{
  "num_hidden_layers": 12,
  "n_experts": 32,
  "experts_per_token": 1,
  "d_shared_expert": 0,
  "hidden_act": "swiglu",
  "routed_scale": 1.0,
  "balance_loss": 0.00495,
  "balance_bias": false,
  "init_std_router": 0.015,
  "vocab_size": 18006,
  "norm": "rmsnorm",
  "optimizer": "soap_variant",
  "learning_rate": 0.00535,
  "beta2": 0.98,
  "max_steps": 10123
}
Below are experts of layer 7 (counted from 0) of a mixture-of-experts language model. Rows are named router (the router's row for the expert), gate (a neuron's input weights, with its number), up (a neuron's input weights, with its number), down (a neuron's output weights, with its number) and show model dimensions 0-191. Each number is 50 + 12 x the weight over its row's rms, rounded and kept within 0 to 99.
Before each expert's rows: a language model's description of what the expert responds to; "comes before" lists some tokens at least twice as common just after its tokens as in all text. This comes from a sample of Wikipedia text that the model never trained on. Tokens count by the router's weight.

# expert 9
Description: Abstract noun suffixes
comes before: " of", " and", " in", " to", " for", " from"
router:30 55 56 52 46 48 53 43 42 73 47 65 45 71 58 42 61 28 52 64 60 35 60 52 44 58 37 25 51 44 56 51 54 47 58 60 44 41 36 37 61 35 31 49 45 34 34 64 58 57 59 61 56 27 63 52 59 62 33 55 62 69 50 45 57 63 38 43 55 29 83 39 29 48 49 59 55 50 36 40 51 42 45 58 52 63 36 67 26 56 33 49 54 50 50 31 45 37 54 41 39 49 50 38 55 42 28 50 56 63 44 47 46 68 42 72 73 29 57 30 59 31 43 55 58 49 43 46 36 55 48 50 30 52 45 57 51 47 42 38 26 42 33 35 51 63 77 41 61 64 63 60 64 29 60 40 53 64 57 40 42 49 34 48 55 53 32 64 53 63 62 45 55 45 43 43 38 27 58 36 22 42 78 45 63 59 51 53 62 40 23 47
gate1:53 63 13 47 47 56 58 29 65 57 57 53 55 48 58 53 44 52 62 41 74 39 41 45 52 42 51 17 70 31 55 37 52 42 63 66 35 84 26 48 42 66 42 66 65 30 71 40 46 54 65 54 45 69 50 48 62 37 49 36 44 51 53 53 67 71 36 43 40 65 55 52 49 66 40 75 39 82 59 42 49 46 59 43 75 24 60 36 39 55 54 40 49 27 43 59 40 38 60 41 57 77 40 39 52 76 63 34 57 27 49 64 32 47 66 56 48 57 44 39 41 64 44 55 58 50 50 44 63 45 39 56 76 34 52 57 62 52 42 49 49 64 46 43 51 65 49 57 62 51 53 36 65 59 61 63 34 48 64 59 63 52 48 44 42 54 41 43 53 62 42 48 49 47 47 43 44 50 31 50 51 44 50 50 62 63 43 55 58 33 40 59
up1:42 56 60 44 45 44 62 55 38 47 67 48 58 52 50 56 33 49 74 71 31 51 60 56 55 46 29 53 54 28 59 69 54 51 45 56 79 48 64 59 54 43 35 40 46 81 54 40 60 59 52 28 40 68 51 26 54 71 51 71 36 40 71 44 54 47 49 36 54 47 52 53 65 39 46 70 58 38 28 55 69 46 53 51 39 47 46 46 79 27 29 58 47 56 39 73 68 55 47 37 54 49 56 46 41 61 22 45 53 40 53 70 44 43 45 58 43 60 45 43 55 52 48 59 36 53 55 40 75 38 50 66 30 48 51 57 55 41 58 31 56 50 50 46 75 44 62 69 37 50 44 25 46 30 50 52 61 62 52 59 79 71 35 51 48 37 36 54 39 36 45 58 61 53 35 50 38 63 57 41 39 45 60 37 40 31 43 53 25 65 54 50
down1:62 61 52 61 61 66 58 60 58 49 42 41 69 36 46 37 52 37 35 43 32 36 35 41 67 51 42 73 43 51 59 31 67 53 43 55 44 81 58 58 42 65 71 72 45 77 42 80 60 59 53 32 43 53 42 45 47 47 58 45 63 39 21 53 57 57 41 43 59 76 54 50 60 61 43 23 59 59 52 63 48 52 55 53 40 30 45 38 40 32 53 44 57 35 73 47 54 44 48 39 43 53 72 43 51 41 54 54 48 30 67 56 48 46 46 23 41 59 58 67 39 29 42 36 53 66 51 38 69 54 49 61 45 74 52 23 76 42 55 53 64 30 44 57 31 36 70 42 57 50 32 59 53 46 50 32 54 62 37 33 58 52 61 54 50 50 50 51 62 45 46 45 54 54 31 65 50 52 50 43 39 36 62 49 49 56 76 48 61 57 37 55

# expert 29
Description: Generic head nouns
comes before: " of", ":", " in", " was", ".", "s."
router:29 58 64 52 51 60 47 41 54 83 59 42 59 59 60 49 51 57 50 68 22 43 63 42 47 47 38 51 20 37 51 53 43 66 53 58 43 51 54 56 55 76 24 42 46 42 56 67 53 51 53 56 47 46 34 58 59 53 35 20 36 57 28 36 57 61 57 36 56 72 33 30 36 43 40 59 54 53 35 31 62 52 42 54 48 57 38 55 62 55 53 60 72 62 65 47 49 47 52 43 42 47 40 44 54 47 35 38 54 48 44 45 42 73 66 70 56 44 67 36 46 62 63 85 57 55 37 49 02 68 53 73 52 59 50 33 48 48 47 54 46 40 45 51 38 41 62 43 48 52 55 57 55 40 53 40 68 61 28 65 38 58 40 47 49 61 29 42 62 61 59 42 53 47 58 38 43 37 54 48 62 64 68 56 35 48 71 58 52 49 62 53
gate3:50 65 51 32 48 69 54 49 72 60 37 51 58 50 42 47 67 39 41 47 68 50 42 72 30 42 58 57 46 39 80 52 51 34 54 38 35 44 50 48 60 47 46 62 51 39 39 61 36 67 49 52 46 38 86 33 56 49 43 45 40 54 67 74 69 51 66 35 61 55 42 61 64 43 52 33 26 44 40 43 29 62 52 47 37 34 50 61 41 32 70 36 32 46 51 40 64 38 36 50 61 73 51 54 47 52 58 60 57 57 44 34 40 51 40 46 33 52 59 53 39 28 40 49 58 76 61 42 59 60 50 50 44 44 41 60 74 52 49 37 52 41 57 55 55 59 61 67 35 61 44 43 69 24 49 51 63 50 70 46 60 54 48 37 64 17 45 36 36 54 51 50 43 62 60 81 52 49 52 46 40 62 58 72 51 47 43 41 64 29 57 64
up3:35 50 49 73 72 38 50 56 52 59 47 74 65 49 38 46 52 43 34 47 47 49 38 41 59 63 43 54 46 48 20 46 49 60 56 50 48 75 46 61 60 72 53 80 55 47 67 42 56 52 54 58 43 57 33 57 73 58 44 40 55 51 61 36 47 56 30 59 52 68 39 29 44 36 58 76 55 60 44 38 56 59 43 32 58 53 28 54 62 51 22 84 59 59 38 35 46 58 59 46 42 42 48 33 53 44 51 43 62 55 48 58 62 32 38 54 74 63 64 61 63 56 45 63 48 42 26 65 63 47 27 41 35 61 51 61 46 54 56 63 51 52 55 29 51 23 53 50 56 55 67 36 51 82 45 64 48 49 46 53 43 25 60 67 54 56 55 40 80 50 39 45 53 35 31 61 45 57 57 62 45 58 52 33 50 61 36 61 46 41 43 47
down3:46 55 26 65 81 49 44 50 55 47 63 53 50 60 52 48 61 45 58 69 56 40 40 41 51 69 43 60 38 32 43 57 44 30 45 60 67 54 30 51 60 53 58 55 36 48 43 51 49 32 36 54 39 61 60 24 64 50 40 35 65 55 50 57 48 59 27 49 74 63 63 60 57 61 30 55 27 54 67 44 42 54 44 32 41 43 45 69 44 39 80 22 33 38 50 62 53 49 39 62 39 33 60 59 37 39 40 50 33 39 39 60 39 53 51 35 61 71 52 52 52 60 65 67 60 37 50 37 59 53 32 77 37 56 41 44 35 41 47 39 51 55 46 68 47 63 68 29 41 50 45 63 42 51 45 45 41 54 51 49 47 37 42 54 32 76 66 75 32 41 65 37 55 45 69 42 54 50 34 25 53 51 46 56 59 48 68 56 41 68 41 53

# expert 5
Description: Sentence-final periods
comes before: "\n", " The", " He", " In", " It", " This"
router:54 39 58 47 54 55 37 57 49 44 37 46 64 30 58 46 50 62 53 57 42 41 62 56 51 37 50 69 36 45 55 46 48 52 20 64 24 42 41 49 40 55 37 43 43 56 52 65 49 43 65 53 60 45 58 65 65 46 35 71 43 54 36 63 59 52 60 57 55 44 41 56 42 38 60 55 50 91 42 56 48 57 52 54 47 58 26 57 73 56 56 30 61 55 43 38 47 37 50 29 41 39 20 49 49 52 22 57 48 62 49 47 32 44 49 54 52 47 55 38 59 47 62 41 50 59 65 47 28 37 59 52 28 21 48 58 61 49 35 49 82 33 55 44 44 63 35 36 76 68 49 45 52 29 49 35 56 63 54 45 57 59 53 53 59 64 49 50 53 34 52 54 43 56 44 47 43 66 65 40 41 52 71 67 37 57 67 51 58 92 24 45
gate2:37 32 56 73 46 57 61 47 63 63 60 30 56 42 38 62 58 66 49 61 51 55 36 39 59 46 58 51 65 45 47 44 60 63 39 64 43 44 36 66 49 68 57 31 46 42 35 70 49 49 43 54 50 41 74 48 52 48 53 58 49 57 57 47 44 49 64 26 53 58 39 50 46 65 42 34 63 69 35 23 51 49 49 42 56 44 22 63 41 56 65 60 62 39 63 70 47 56 65 27 28 44 32 52 45 60 69 65 50 66 50 69 45 45 68 44 41 39 59 53 63 35 43 60 51 35 60 51 67 48 41 43 39 47 42 34 56 26 62 56 42 51 49 53 63 50 68 51 61 28 47 60 31 68 30 47 50 30 40 68 60 57 57 64 66 62 68 51 48 46 71 44 39 42 51 56 52 73 16 55 33 31 58 63 42 49 77 68 48 53 39 46
up2:53 40 38 69 70 58 74 40 68 40 66 45 63 55 37 45 67 58 45 40 56 54 57 47 57 44 64 49 44 38 34 61 49 66 52 53 48 62 49 47 74 65 73 28 54 37 28 50 27 68 37 38 52 40 59 48 51 43 60 55 49 46 62 60 40 54 58 35 61 59 45 54 56 56 53 43 64 60 45 32 57 44 70 47 59 51 34 60 54 43 41 47 59 44 44 57 39 31 61 35 51 38 34 35 71 66 78 55 52 45 59 60 52 48 67 51 29 60 43 36 54 27 50 60 56 65 64 37 48 49 46 59 32 70 51 44 55 47 77 55 46 43 70 58 62 54 64 50 56 56 62 59 30 39 46 59 71 54 35 68 44 40 49 30 66 26 80 51 46 64 66 63 50 64 49 36 66 66 38 58 27 35 56 76 46 52 58 54 45 64 49 60
down2:31 46 55 55 60 60 48 45 68 56 37 39 57 39 52 44 33 32 54 51 48 28 56 51 68 41 60 63 70 31 81 49 31 38 57 59 47 32 42 62 46 37 66 32 58 37 86 40 33 33 41 60 60 63 47 55 41 47 61 42 54 33 59 52 41 57 51 49 72 62 60 50 65 47 69 58 35 30 54 33 52 45 47 58 42 30 72 46 44 84 21 52 32 40 61 47 74 36 44 57 51 43 62 45 41 49 46 52 30 54 45 53 56 49 49 60 41 43 66 60 42 44 47 54 47 84 49 48 38 61 66 58 47 73 65 65 39 58 50 30 42 60 42 51 43 64 46 44 54 67 63 61 48 53 48 50 72 53 58 50 56 38 29 50 57 46 49 50 37 59 63 38 50 43 54 71 50 34 56 64 44 40 40 36 60 32 33 50 51 48 53 31